Below are experts of layer 5 (counted from 0) of a mixture-of-experts language model. Rows are named router (the router's row for the expert), down (a neuron's output weights, with its number) and show model dimensions 0-159. Each number is 200 + 40 x the weight over its row's rms, rounded and kept within 0 to 999.
After each expert's rows: "comes before" lists some tokens at least twice as common just after its tokens as in all text. This comes from a sample of Wikipedia text that the model never trained on. Tokens count by the router's weight.

# expert 63
router,164,198,267,237,170,225,154,170,211,278,243,227,246,141,180,209,212,235,142,149,230,217,214,227,208,177,207,185,185,210,189,170,242,236,265,177,201,152,163,260,151,166,185,240,166,272,184,192,171,243,159,233,224,179,114,311,185,195,246,282,237,252,224,237,214,179,173,213,209,200,252,259,204,196,201,247,207,179,176,189,196,189,168,193,233,194,235,206,232,199,184,157,105,245,184,217,179,261,205,225,181,214,207,166,264,272,151,225,284,266,248,143,148,157,241,227,222,144,211,201,213,192,128,188,190,241,222,240,136,160,217,189,239,135,227,151,243,129,257,205,238,277,193,231,223,153,181,189,172,154,165,237,233,202,160,130,199,168,172,328
down0,192,170,257,217,136,150,176,193,162,221,182,119,181,170,235,243,208,239,142,152,203,216,113,170,139,142,174,143,194,248,174,204,165,201,226,175,132,170,179,208,111,207,180,186,142,166,215,150,163,192,211,218,173,229,126,209,212,189,199,157,157,157,147,196,216,156,201,173,170,154,181,243,229,149,223,226,206,180,66,218,210,226,134,149,259,210,159,233,210,199,216,126,219,167,160,192,138,189,135,234,240,211,185,182,136,130,192,214,188,143,201,251,206,232,256,167,148,178,186,213,230,233,206,151,133,151,245,183,183,139,176,152,197,165,206,214,139,210,248,248,309,195,225,201,161,210,145,234,250,123,150,241,173,179,220,172,157,252,187,203
down1,178,226,205,207,159,99,218,248,203,330,226,267,151,156,267,253,154,192,203,238,182,158,194,130,232,180,144,198,177,193,303,200,209,203,162,203,123,243,231,221,147,195,152,238,190,257,155,160,210,191,224,248,173,232,219,213,141,157,234,207,174,238,213,188,219,220,202,180,188,230,252,220,167,202,198,224,176,139,231,246,140,241,223,197,167,304,175,208,237,212,182,259,128,235,189,236,247,216,187,153,245,203,211,204,176,261,248,148,174,202,209,194,270,238,206,170,172,191,339,187,230,156,154,185,180,187,237,250,249,239,183,200,214,225,215,206,201,164,165,225,164,256,150,163,245,231,225,236,192,170,150,243,251,159,296,227,168,223,164,268
down2,133,281,230,281,236,146,198,201,206,272,202,168,173,143,219,190,219,208,254,200,174,207,265,140,223,270,202,219,191,176,284,256,217,294,214,202,191,138,236,221,247,149,142,182,103,254,203,187,223,182,281,216,143,270,161,208,163,189,233,194,163,250,236,209,234,161,184,230,224,244,181,189,254,252,168,222,200,165,266,166,166,165,157,142,233,233,200,162,176,184,199,232,140,255,187,130,232,232,223,210,170,161,214,231,179,275,201,243,215,158,217,230,173,188,128,270,192,134,275,245,186,232,144,189,277,153,202,189,225,231,219,185,217,133,201,229,160,174,192,183,192,142,215,227,272,245,207,136,249,203,212,209,173,201,139,192,268,226,203,229
down3,138,274,280,208,162,139,269,208,133,184,166,187,242,190,197,124,190,194,156,203,188,135,172,178,169,273,139,149,216,174,145,203,205,180,146,237,256,196,130,249,206,219,248,184,189,192,187,236,165,258,249,279,242,180,161,215,227,254,138,171,190,223,183,204,213,102,180,133,240,205,214,153,126,186,180,174,163,158,169,164,191,215,220,205,195,159,159,235,154,137,234,142,187,219,182,227,217,256,160,221,250,158,238,202,203,156,205,233,190,163,161,221,185,214,219,180,150,180,120,192,168,228,227,195,210,217,169,169,221,208,175,149,257,162,187,181,239,242,209,290,116,240,233,212,209,159,228,185,245,217,175,113,184,225,174,177,155,183,293,228
down4,180,150,152,186,177,169,200,260,204,166,253,162,211,217,236,231,175,207,248,195,243,221,211,117,183,217,163,213,191,199,160,225,189,199,206,126,205,240,153,124,174,204,276,252,286,302,185,217,191,201,230,155,172,175,177,148,166,211,231,225,242,190,167,243,242,197,273,256,209,143,238,184,227,160,212,193,251,231,290,283,232,188,149,168,175,174,222,190,250,136,267,152,230,234,156,177,189,187,220,184,179,201,216,233,223,155,180,41,168,196,162,256,248,244,216,183,154,200,188,191,156,91,173,175,230,224,222,215,211,183,221,224,196,263,255,207,190,224,87,120,158,220,125,170,217,155,195,230,196,125,197,242,182,189,189,242,212,188,145,172
down5,154,218,168,293,182,213,211,191,137,150,179,134,197,152,156,200,140,253,216,203,218,236,198,211,145,223,200,201,234,219,166,122,165,216,219,208,173,296,196,247,213,247,166,257,186,145,188,195,142,217,234,224,187,230,169,214,201,186,210,205,260,121,154,232,209,206,220,251,244,129,275,236,89,199,251,175,155,153,233,245,217,246,226,133,210,230,211,212,218,177,214,68,166,275,234,225,267,222,286,224,280,170,229,177,202,166,241,208,217,261,174,309,146,206,201,205,186,211,189,188,191,109,197,267,144,194,149,185,151,214,236,212,226,200,176,231,134,196,246,181,233,201,193,242,222,161,244,180,120,182,291,193,217,239,186,214,201,231,213,223
comes before: " the", " to", " a", " that", " in", " his"

# expert 37
router,176,135,189,191,195,206,165,222,112,300,208,230,271,234,216,269,259,204,164,191,193,181,202,256,196,179,150,289,204,235,129,206,160,217,234,258,252,185,180,179,161,178,184,193,224,150,210,282,230,165,198,236,183,167,176,231,164,249,177,152,217,176,190,235,222,182,184,192,184,239,182,210,166,159,239,207,223,195,282,197,271,201,254,243,273,213,222,150,155,242,187,139,213,261,194,222,144,229,161,179,287,225,224,202,219,218,190,257,270,248,231,179,175,145,222,187,229,180,204,270,258,173,171,127,204,217,151,216,183,167,230,122,212,234,191,238,305,148,162,177,285,232,193,225,211,101,212,175,210,234,139,229,185,191,126,143,189,143,193,203
down0,260,192,228,154,224,232,236,105,146,276,233,167,215,220,239,229,152,124,234,172,217,152,196,207,172,201,139,193,212,156,249,137,233,175,210,217,180,145,276,188,224,159,171,159,254,232,258,202,200,211,226,212,233,229,200,186,185,235,200,212,227,198,225,244,233,210,204,187,215,199,220,189,172,174,212,166,214,284,215,169,259,151,159,237,166,177,173,255,190,248,225,200,155,293,125,270,220,246,187,183,187,246,199,275,240,260,226,157,216,186,249,195,163,130,283,230,212,183,222,191,191,161,251,218,233,176,186,204,202,225,222,189,274,156,176,155,295,186,177,177,192,254,236,169,208,211,262,223,207,177,157,185,113,247,232,148,200,182,160,135
down1,261,165,202,194,174,196,198,202,259,203,180,209,181,233,209,195,235,161,177,138,192,221,246,244,203,176,164,260,234,219,245,178,235,212,219,240,186,164,234,219,192,126,117,204,176,243,159,149,224,160,174,213,211,252,232,194,192,241,183,192,173,248,189,291,142,260,158,173,215,210,172,148,209,273,226,236,202,295,237,114,218,219,198,224,247,166,151,182,239,127,190,286,233,237,238,226,257,104,232,221,120,216,227,184,237,175,221,222,223,259,189,349,250,137,246,151,232,208,180,208,172,160,214,252,222,183,216,235,256,244,212,181,183,199,125,204,239,262,175,211,164,173,156,160,167,205,156,227,183,211,219,191,225,219,180,145,229,248,196,212
down2,228,174,224,219,168,263,199,224,258,241,233,221,199,221,167,178,206,117,232,191,232,209,178,169,251,166,145,226,246,201,126,188,169,157,202,138,237,175,140,189,254,261,131,251,230,221,221,235,140,175,158,159,174,230,228,140,183,138,184,146,226,196,161,188,230,187,102,237,249,177,181,249,212,219,247,184,181,126,242,186,186,206,202,230,178,195,219,195,123,209,228,317,169,141,242,202,267,178,143,273,212,171,200,154,171,192,211,143,180,202,154,169,202,201,237,141,227,243,194,211,210,149,234,193,199,187,85,293,256,166,140,147,188,209,262,205,238,147,83,178,178,179,202,189,204,259,275,232,238,202,181,187,196,197,205,141,208,166,252,224
down3,110,262,162,195,241,195,203,175,207,265,201,271,193,271,144,185,209,224,227,226,153,156,225,228,214,211,247,194,243,227,203,268,224,212,202,191,244,208,176,160,152,279,176,142,272,217,187,191,164,259,193,173,171,204,175,197,221,239,145,270,222,208,211,185,167,166,203,200,182,218,168,200,168,231,159,190,180,167,169,151,210,278,184,150,193,190,213,193,281,133,202,314,179,234,214,238,182,209,244,249,148,109,223,192,69,162,181,184,163,194,154,156,227,181,151,140,175,228,172,201,261,230,246,250,186,282,162,178,176,190,207,200,192,267,194,162,202,121,198,233,169,232,203,195,198,244,259,165,244,186,158,222,241,214,207,190,282,167,174,236
down4,199,111,199,220,182,140,238,185,238,236,209,235,185,209,174,200,223,238,158,185,238,131,173,239,207,185,165,210,256,195,244,169,196,228,222,203,173,139,220,131,230,226,218,192,169,171,189,195,173,215,207,165,219,218,218,159,273,189,210,249,246,166,179,192,168,165,160,254,190,239,282,185,183,276,196,166,248,228,247,235,213,232,208,243,167,271,248,149,160,206,122,146,217,235,214,266,176,156,125,189,197,173,278,229,254,218,157,186,203,200,206,170,257,139,200,216,196,192,202,180,199,239,194,113,265,215,106,183,153,229,198,110,290,215,132,234,237,181,213,195,184,208,193,133,183,211,209,291,161,196,182,278,183,206,130,147,214,219,176,114
down5,208,245,217,135,205,221,180,175,181,204,183,210,139,228,198,282,279,251,227,238,157,229,188,145,193,192,227,220,127,226,215,173,188,171,241,211,201,150,175,258,269,243,187,200,214,214,184,186,226,160,192,221,214,116,157,262,190,211,277,248,230,238,192,243,220,164,182,252,198,228,187,202,164,208,222,197,197,142,190,172,221,173,197,205,208,226,212,167,245,159,200,242,239,181,132,169,131,180,304,142,202,225,242,174,164,237,111,185,176,248,207,204,186,164,179,243,200,258,239,257,190,182,178,173,224,211,277,143,182,225,172,152,220,192,201,205,208,195,183,178,169,159,155,118,210,221,217,212,255,217,245,180,234,121,249,175,252,180,192,157
comes before: ",", " (", "\n", " and", " of", " in"

# expert 75
router,178,130,253,237,168,220,219,227,213,226,208,219,231,189,283,182,250,170,188,206,148,206,135,251,179,182,135,241,190,249,175,200,244,213,195,179,213,184,270,112,232,186,236,165,210,160,162,218,208,258,172,242,182,195,163,221,241,283,197,254,271,233,181,232,205,217,201,187,193,237,251,236,246,183,153,202,208,152,198,203,259,239,120,256,232,217,205,232,186,253,168,100,122,229,106,213,227,204,98,216,196,260,171,225,229,237,152,214,198,244,213,197,229,214,269,196,152,238,195,229,231,205,234,189,206,209,161,181,213,197,170,128,164,151,198,278,224,224,204,196,182,279,236,269,202,145,110,191,192,153,284,193,160,242,98,221,149,156,211,160
down0,182,194,227,169,106,194,212,249,257,222,150,171,208,234,206,232,142,225,174,256,179,163,201,239,173,232,238,175,199,237,256,162,237,142,247,227,137,228,136,175,197,243,238,259,195,208,186,273,201,197,204,175,182,171,190,117,153,210,274,270,269,242,169,190,181,176,232,222,234,200,183,158,150,264,242,234,230,193,137,166,166,195,201,151,166,197,172,154,229,132,175,255,183,181,237,215,254,262,218,189,318,196,223,144,118,189,185,113,245,158,218,238,195,272,185,204,123,179,157,158,218,181,145,183,219,240,250,236,195,246,212,201,247,235,187,194,255,176,249,130,221,234,118,175,182,315,216,189,244,176,222,258,223,179,182,214,248,170,175,236
down1,242,155,225,264,245,211,259,244,147,234,170,220,190,175,148,215,209,169,250,235,202,201,186,148,153,184,213,223,311,283,132,226,218,195,208,179,179,211,125,218,228,223,213,229,122,219,205,247,208,254,157,202,213,284,258,186,182,137,242,196,174,248,226,215,221,209,241,211,206,169,212,195,195,137,211,252,185,305,226,204,216,203,215,199,206,160,195,144,220,148,119,205,191,144,225,187,203,178,281,252,203,261,153,210,222,257,124,177,125,144,188,183,179,174,186,154,220,183,173,226,223,144,178,263,190,179,179,186,119,177,223,212,243,243,250,203,270,208,167,231,202,273,111,247,230,198,214,148,114,236,122,253,173,221,128,250,231,228,202,197
down2,225,46,207,193,205,200,237,209,150,237,231,180,260,191,270,207,176,187,142,139,143,125,104,200,179,176,149,272,164,155,172,146,185,234,246,118,222,150,222,109,207,134,131,211,281,248,144,200,186,189,147,174,268,169,178,244,199,246,280,191,221,150,192,191,187,254,197,225,218,217,194,129,203,181,174,156,166,189,139,157,247,240,191,207,213,127,178,216,184,226,184,145,213,209,144,237,184,230,128,257,145,251,191,145,233,178,161,225,245,206,240,235,222,246,226,238,200,279,219,185,263,196,177,226,176,214,171,202,245,171,185,211,188,119,240,197,178,237,197,178,220,214,244,146,202,192,197,189,208,247,172,130,163,231,236,179,147,184,151,168
down3,147,219,195,188,169,199,150,204,154,158,134,187,176,114,176,259,259,205,220,245,169,210,200,164,189,125,169,175,213,162,190,225,280,160,231,239,244,189,203,197,221,193,207,185,180,213,123,223,225,247,216,201,164,217,194,202,179,225,230,202,241,246,231,248,209,243,191,192,267,164,267,244,176,182,209,206,308,147,220,202,101,221,150,153,268,91,207,175,93,190,242,245,157,156,216,144,209,189,190,183,200,201,169,141,183,255,126,226,171,153,230,169,262,208,205,182,196,101,154,208,158,254,205,209,140,188,246,285,221,208,159,212,191,183,254,235,136,211,143,190,222,224,174,190,146,170,206,161,171,162,279,190,216,252,147,211,262,154,245,162
down4,202,134,214,192,243,204,201,162,171,143,289,254,187,211,103,117,190,219,174,169,213,224,199,183,224,168,242,204,200,281,166,135,182,203,196,197,147,136,185,202,155,140,184,190,235,160,171,233,202,200,195,215,203,229,176,215,230,188,168,160,151,247,180,185,197,193,141,191,264,154,114,149,146,245,197,240,190,213,195,332,235,213,193,233,145,270,180,195,109,192,216,249,259,190,203,171,188,258,150,185,167,94,237,281,214,209,208,169,208,162,203,198,157,214,177,116,177,234,237,167,245,205,259,289,214,217,147,220,217,252,206,179,164,243,187,286,268,207,194,250,200,194,141,246,177,244,195,181,209,153,179,222,220,231,229,205,184,210,158,215
down5,174,211,143,235,144,193,207,210,174,186,257,175,168,217,178,152,262,221,286,239,161,196,184,219,128,226,202,219,75,162,219,267,257,238,146,282,225,240,178,192,165,144,199,241,305,195,164,197,247,108,207,135,237,221,193,231,235,210,177,270,192,210,263,123,180,146,158,261,205,272,163,192,170,240,210,145,171,189,212,149,208,174,140,240,242,183,240,236,186,165,148,265,183,221,186,139,210,253,292,232,222,207,190,197,145,169,220,130,105,197,199,131,225,234,173,174,170,152,166,264,198,174,167,225,129,185,224,161,184,135,193,168,188,277,208,115,231,266,192,127,89,209,238,158,210,189,166,203,171,199,209,200,241,246,162,216,243,221,188,163
comes before: ":", "=", "-", "\n", "°", ")\n"

# expert 54
router,203,196,220,194,120,218,220,237,202,232,207,244,220,207,191,242,197,196,164,239,135,240,211,246,158,177,168,260,197,227,188,169,244,179,214,237,224,143,248,193,205,198,170,241,197,237,197,266,215,234,226,213,198,164,177,216,155,187,177,203,212,213,154,282,162,269,202,174,166,283,237,207,194,183,207,279,261,199,249,136,204,230,237,217,250,194,243,193,171,175,150,162,230,222,188,261,170,259,164,151,168,245,134,226,235,206,200,203,180,253,273,193,164,130,236,199,238,176,184,254,190,98,204,206,224,243,227,179,202,209,143,159,176,177,246,224,206,187,195,143,256,191,183,200,231,190,142,168,213,228,206,196,269,225,121,177,111,129,225,285
down0,243,165,240,267,271,217,201,194,226,156,244,232,241,266,202,166,253,196,162,177,232,261,242,288,202,216,212,219,189,219,165,261,256,298,177,255,177,248,278,256,181,202,194,248,146,260,189,256,192,176,219,167,256,198,139,262,208,270,212,194,147,257,233,196,249,280,216,227,220,233,222,248,197,126,201,207,237,237,212,237,220,209,177,230,244,115,168,136,212,187,247,81,147,217,276,226,147,173,159,198,218,208,224,265,174,165,222,210,178,308,172,262,247,222,245,201,187,221,179,180,144,179,234,245,155,226,208,185,262,209,124,230,147,151,206,210,124,235,247,199,183,197,141,192,202,173,193,262,212,147,163,179,201,217,240,211,190,241,192,216
down1,239,162,216,221,242,194,179,124,114,225,185,243,167,236,232,128,165,144,211,209,213,247,199,178,232,202,154,177,281,199,250,221,170,257,127,176,231,175,247,190,197,241,129,174,180,175,163,214,226,159,210,165,222,245,159,202,224,152,195,172,171,241,214,189,182,186,230,188,188,194,237,210,212,151,203,148,198,236,214,225,229,255,224,209,216,298,237,233,107,194,201,222,230,160,210,202,125,215,202,129,95,134,230,210,220,172,306,208,166,163,218,184,149,158,230,215,218,177,218,171,172,239,283,273,224,192,241,184,212,173,197,203,221,52,221,236,146,192,148,225,159,170,256,221,140,281,275,220,169,238,255,181,235,199,222,187,189,256,154,204
down2,240,212,227,234,181,239,173,232,197,209,128,187,248,177,198,175,190,235,263,164,247,265,177,278,154,225,208,211,234,218,184,240,187,220,241,242,115,210,256,204,127,241,167,220,276,205,135,157,206,235,197,170,168,218,165,197,121,223,186,220,216,216,211,197,257,193,224,220,233,162,213,217,167,227,192,215,189,148,234,191,180,144,227,120,209,183,235,313,249,178,201,103,48,225,168,193,236,248,235,274,206,186,157,204,143,307,267,198,223,235,207,167,176,218,191,186,186,201,228,151,212,221,227,186,137,229,145,209,220,168,144,237,230,242,221,161,236,170,227,180,186,207,226,254,247,225,135,168,260,194,232,218,240,199,239,227,187,185,209,203
down3,200,214,178,146,200,263,183,197,207,217,187,244,135,94,153,201,181,165,170,227,200,237,144,164,172,146,214,209,242,166,227,225,184,243,230,242,197,169,223,186,247,225,249,240,216,147,163,202,172,184,256,204,163,202,242,172,163,105,266,207,199,147,167,229,222,244,231,263,207,248,239,210,223,162,95,167,155,210,141,147,160,202,157,333,125,222,218,195,218,260,173,182,214,197,221,243,199,217,129,154,211,216,204,213,224,269,162,133,233,255,206,192,124,248,285,220,212,154,178,219,241,217,152,216,177,183,181,139,189,244,148,169,214,234,225,146,241,242,164,112,276,234,197,117,213,295,219,241,149,157,149,209,193,219,189,188,248,229,235,203
down4,300,206,187,260,173,262,150,245,286,247,181,182,274,190,165,198,211,224,216,207,250,240,206,224,155,227,170,184,197,216,232,224,178,240,192,239,163,205,315,218,136,178,113,185,203,218,172,131,164,249,171,202,209,206,214,203,186,222,171,224,260,246,179,249,184,218,191,138,267,194,257,213,196,197,200,274,184,204,191,232,213,141,195,145,194,229,207,225,252,204,184,128,162,217,165,244,204,250,186,244,236,229,201,208,145,308,250,231,150,271,243,260,147,211,148,226,143,124,176,278,118,168,238,164,104,244,195,239,258,161,124,258,167,226,242,278,187,230,198,166,180,124,228,207,163,265,170,170,204,169,211,226,229,200,229,160,182,190,171,254
down5,226,310,225,197,201,181,165,195,213,242,180,228,220,169,144,187,252,195,152,229,240,249,206,158,215,185,162,184,174,174,255,169,158,194,176,156,200,209,198,166,189,175,206,163,219,248,234,186,157,266,218,236,185,232,256,237,185,236,203,250,188,226,241,126,177,205,244,267,209,257,172,166,234,231,191,258,225,202,182,199,193,275,132,175,254,165,203,252,188,224,149,134,182,217,194,191,84,265,204,196,175,226,200,199,158,295,137,136,282,233,306,226,185,205,210,195,225,195,223,157,247,239,134,149,246,185,182,173,179,167,243,179,198,141,234,180,168,199,236,189,209,206,198,209,196,192,212,220,175,124,195,195,185,216,253,265,205,151,257,259
comes before: ",", " of", " (", "'s", "\n", " and"

# expert 68
router,193,221,199,279,150,205,177,198,205,205,209,182,208,176,203,226,207,192,147,230,221,237,227,254,226,169,132,250,194,145,258,155,225,215,231,177,170,188,231,201,197,197,199,199,148,203,170,153,140,260,183,220,208,162,238,238,186,260,200,184,255,232,182,206,181,161,205,202,172,225,250,201,184,226,204,231,249,175,263,131,216,189,148,264,210,191,251,173,191,161,250,171,123,295,126,188,173,264,201,185,224,230,206,231,266,254,211,204,285,292,234,168,151,169,230,186,210,140,165,195,205,216,200,192,133,192,228,195,146,165,198,145,262,137,247,159,275,137,250,174,181,188,204,230,234,162,139,137,190,167,221,191,171,214,167,171,152,79,192,231
down0,148,180,171,250,202,215,204,223,178,197,227,224,175,204,210,220,167,225,242,145,211,151,146,165,202,216,217,165,145,215,154,159,141,173,112,173,177,209,212,244,190,206,243,255,196,205,251,257,297,159,156,192,206,225,208,259,223,196,124,198,222,170,179,243,210,192,245,188,246,207,245,234,176,242,216,191,175,193,160,265,197,235,262,230,247,118,173,164,252,254,151,194,239,297,192,192,212,231,183,242,154,161,192,232,189,203,136,313,213,169,182,184,221,235,152,274,207,233,141,253,180,184,186,211,190,161,177,219,196,205,197,215,137,180,178,206,161,237,197,165,213,185,175,225,257,202,215,275,245,293,223,229,221,228,232,196,210,181,195,154
down1,116,205,200,230,124,194,207,201,232,221,200,189,241,245,245,158,243,253,198,228,177,223,240,220,257,207,205,189,151,192,153,252,164,301,295,205,261,261,173,228,225,216,236,167,195,214,190,175,194,215,166,253,175,165,172,102,163,239,239,140,228,220,179,213,266,204,168,267,189,133,198,182,146,270,227,242,186,126,234,219,229,248,116,171,243,206,161,155,210,164,197,244,105,185,197,212,233,236,169,271,122,237,157,204,248,221,113,178,172,191,216,196,220,154,161,202,149,167,166,226,238,180,218,194,212,216,156,203,225,185,289,146,178,157,178,211,242,211,165,215,180,227,187,223,232,134,198,192,183,171,224,174,147,130,224,265,245,133,206,215
down2,167,169,205,201,245,224,189,172,241,157,169,252,265,250,233,202,193,235,181,189,206,177,212,312,171,178,126,232,207,145,190,200,211,212,278,292,209,172,187,153,240,155,245,185,215,129,149,163,183,162,146,211,166,190,199,237,248,215,187,232,220,298,223,191,213,273,194,181,165,209,167,242,218,209,226,116,148,184,232,235,200,148,149,210,189,159,246,234,147,155,225,161,172,251,245,186,187,322,191,218,197,265,149,207,219,152,210,239,208,201,204,175,225,262,175,214,153,173,208,185,134,237,253,199,252,235,220,291,194,198,171,194,139,209,184,173,224,185,279,252,235,222,202,173,171,291,185,207,171,214,177,172,180,214,171,175,284,201,166,253
down3,231,214,184,204,217,218,196,241,188,205,292,172,143,214,207,214,214,208,101,204,170,167,195,267,265,189,153,259,186,237,197,190,272,76,189,188,193,186,206,205,206,200,187,230,242,218,201,264,176,179,186,209,234,228,184,185,233,275,226,235,220,164,170,219,252,152,246,225,277,234,175,226,169,217,186,291,235,119,210,158,235,162,254,201,158,213,235,209,226,180,195,167,210,205,176,238,243,249,333,269,270,142,258,198,145,238,236,180,187,182,200,231,196,275,215,200,252,249,210,210,183,176,237,222,200,225,140,246,193,244,181,183,257,200,97,114,270,219,286,266,224,257,166,217,229,199,153,153,205,198,238,226,169,238,123,179,167,152,164,208
down4,238,160,278,234,212,250,102,207,121,172,120,190,137,187,264,108,170,243,255,248,192,142,247,197,199,208,176,210,155,271,234,224,172,216,229,180,255,170,187,202,207,201,236,201,121,149,278,169,208,169,262,205,178,155,165,178,177,273,182,301,245,162,178,250,279,129,212,182,197,179,163,155,136,176,193,238,152,139,236,191,147,141,196,238,125,212,176,206,247,187,211,209,120,203,225,206,287,222,231,209,194,225,157,237,211,249,248,167,142,159,208,166,181,176,169,208,208,229,228,234,252,236,218,206,187,165,249,220,149,187,209,155,139,227,153,191,241,213,218,222,195,193,215,238,270,263,290,223,167,226,182,233,249,249,212,149,283,183,198,150
down5,168,202,221,235,197,232,229,236,155,196,206,209,166,159,202,227,248,267,204,133,181,193,223,175,182,269,175,154,173,178,250,280,233,201,198,250,243,155,103,178,108,186,192,170,200,210,212,211,152,202,231,172,184,195,218,146,122,170,171,242,226,205,181,167,184,153,187,246,254,157,280,249,144,153,157,246,212,213,215,211,291,189,189,193,243,198,221,231,172,152,205,180,162,270,210,236,200,258,179,228,212,182,231,231,185,180,221,194,260,174,205,168,251,281,214,238,213,146,105,231,209,137,176,272,159,205,165,263,190,156,161,243,188,201,257,142,175,221,252,209,156,228,232,190,177,212,177,112,156,210,200,179,171,260,190,195,229,204,147,178
comes before: " the", " a", " be", "199", "201", "200"

# expert 29
router,214,143,218,243,166,200,204,237,219,243,220,177,179,183,234,213,233,214,199,154,76,232,167,231,162,80,193,243,200,260,173,207,213,176,203,141,238,165,260,145,160,184,227,151,195,171,185,230,202,267,187,212,152,163,221,208,224,243,216,200,220,205,220,186,256,225,241,207,213,210,213,253,244,219,152,235,289,174,207,185,215,150,209,168,260,222,241,193,206,225,174,53,196,247,127,215,187,229,178,216,203,263,185,195,210,291,187,291,167,289,185,191,170,184,239,244,188,247,198,221,214,213,175,139,184,196,180,205,168,140,156,140,188,112,241,190,243,175,187,197,193,236,232,227,237,84,132,222,144,233,193,205,219,182,123,210,183,124,210,200
down0,173,278,225,196,145,187,284,160,192,179,181,265,191,237,270,207,220,318,195,234,216,176,229,201,214,300,206,181,249,168,180,207,185,243,196,262,145,114,189,177,192,177,200,174,184,368,229,211,171,237,162,235,200,180,151,180,169,194,198,185,179,152,210,242,195,154,177,189,223,228,126,189,181,211,247,168,107,247,183,193,200,268,264,222,171,239,240,246,183,194,248,279,237,148,180,309,171,237,196,199,182,222,202,229,265,274,228,183,178,207,265,199,130,186,222,178,175,218,198,179,189,190,195,186,218,187,212,117,241,121,233,197,228,225,157,180,238,215,162,187,204,158,229,258,204,208,159,103,267,144,202,172,212,203,255,187,228,300,214,189
down1,214,195,206,183,228,199,253,214,222,231,228,187,217,252,135,201,138,243,161,131,168,239,170,184,238,116,166,157,182,176,251,240,277,209,179,202,149,161,246,142,234,209,179,203,170,211,227,236,164,186,190,198,175,156,182,203,224,165,216,207,248,106,108,223,155,215,188,259,107,180,272,162,115,214,133,192,222,196,137,169,168,226,248,164,207,259,185,237,129,192,202,109,220,277,201,247,263,139,164,190,202,152,170,198,157,191,191,186,229,229,229,257,177,221,231,156,246,209,189,187,180,163,170,236,217,197,217,150,147,192,110,150,223,181,143,124,251,188,269,233,144,210,200,160,214,214,231,265,195,204,204,246,124,156,168,237,159,204,309,226
down2,189,166,138,177,168,134,167,134,225,211,181,221,144,183,204,164,202,172,244,284,193,171,245,250,268,158,151,235,176,176,254,251,172,255,194,250,164,167,248,211,180,274,161,199,184,215,200,185,142,229,189,251,252,236,216,235,200,197,148,156,223,146,185,235,200,284,220,133,210,209,175,211,158,239,187,261,213,162,194,218,117,204,206,170,217,218,212,233,218,177,209,125,211,194,228,221,193,185,180,156,188,185,145,158,243,193,138,192,261,189,153,261,173,194,246,243,222,150,176,268,187,210,234,239,230,240,231,162,231,232,262,193,190,181,208,273,212,155,260,195,284,219,123,239,205,159,236,189,184,237,202,272,129,117,143,170,237,199,166,133
down3,114,254,172,250,197,224,166,203,227,160,167,261,186,226,191,181,165,159,174,194,310,184,173,206,282,229,231,200,173,148,221,221,263,161,216,192,257,206,192,241,174,167,171,193,237,183,211,200,207,121,215,237,239,246,215,206,144,205,243,200,193,201,246,117,210,178,247,194,179,189,261,261,83,169,213,249,159,213,187,216,249,272,252,144,82,147,254,235,238,94,260,236,237,197,181,264,239,203,247,193,157,150,206,212,272,220,203,190,150,197,188,230,258,262,171,263,206,259,198,247,185,172,218,237,218,160,198,209,217,212,172,236,182,251,193,220,206,228,195,238,208,167,87,187,263,192,175,191,259,283,176,115,250,182,197,245,267,146,196,179
down4,273,268,196,158,214,220,212,203,179,175,210,193,205,122,208,214,233,168,226,252,238,220,208,244,147,156,222,88,206,216,154,116,210,291,216,199,169,134,252,209,244,206,182,210,226,273,219,245,196,197,221,184,192,235,206,194,168,176,165,222,181,193,162,194,174,137,233,187,260,235,190,272,206,175,218,209,246,210,208,180,246,303,224,206,228,151,222,180,169,198,211,255,257,248,199,163,248,251,253,109,208,203,214,219,224,238,237,194,172,222,234,246,227,130,140,271,198,290,195,206,238,195,149,155,201,184,165,214,183,205,250,143,222,175,165,185,289,196,224,271,155,189,181,134,207,134,181,215,302,149,116,207,221,195,261,269,184,162,230,281
down5,186,214,207,232,163,141,210,197,186,184,172,233,120,200,194,227,218,247,186,234,260,260,216,198,231,144,187,219,269,277,234,200,169,165,141,222,211,188,174,161,184,166,259,197,173,191,200,182,175,241,181,220,281,185,206,164,243,205,218,192,168,139,173,230,210,200,150,179,266,184,194,188,309,270,136,221,256,178,223,229,170,156,161,149,191,199,176,166,180,217,147,224,162,137,197,182,218,234,132,220,181,174,219,153,225,229,157,270,183,149,153,291,198,206,192,246,182,174,215,184,153,207,232,214,240,274,255,221,196,303,181,220,216,172,233,204,157,194,173,181,219,209,181,205,140,294,182,182,176,168,275,176,207,217,218,231,239,261,216,216
comes before: "-", ":", "\n", " Born", "°", "="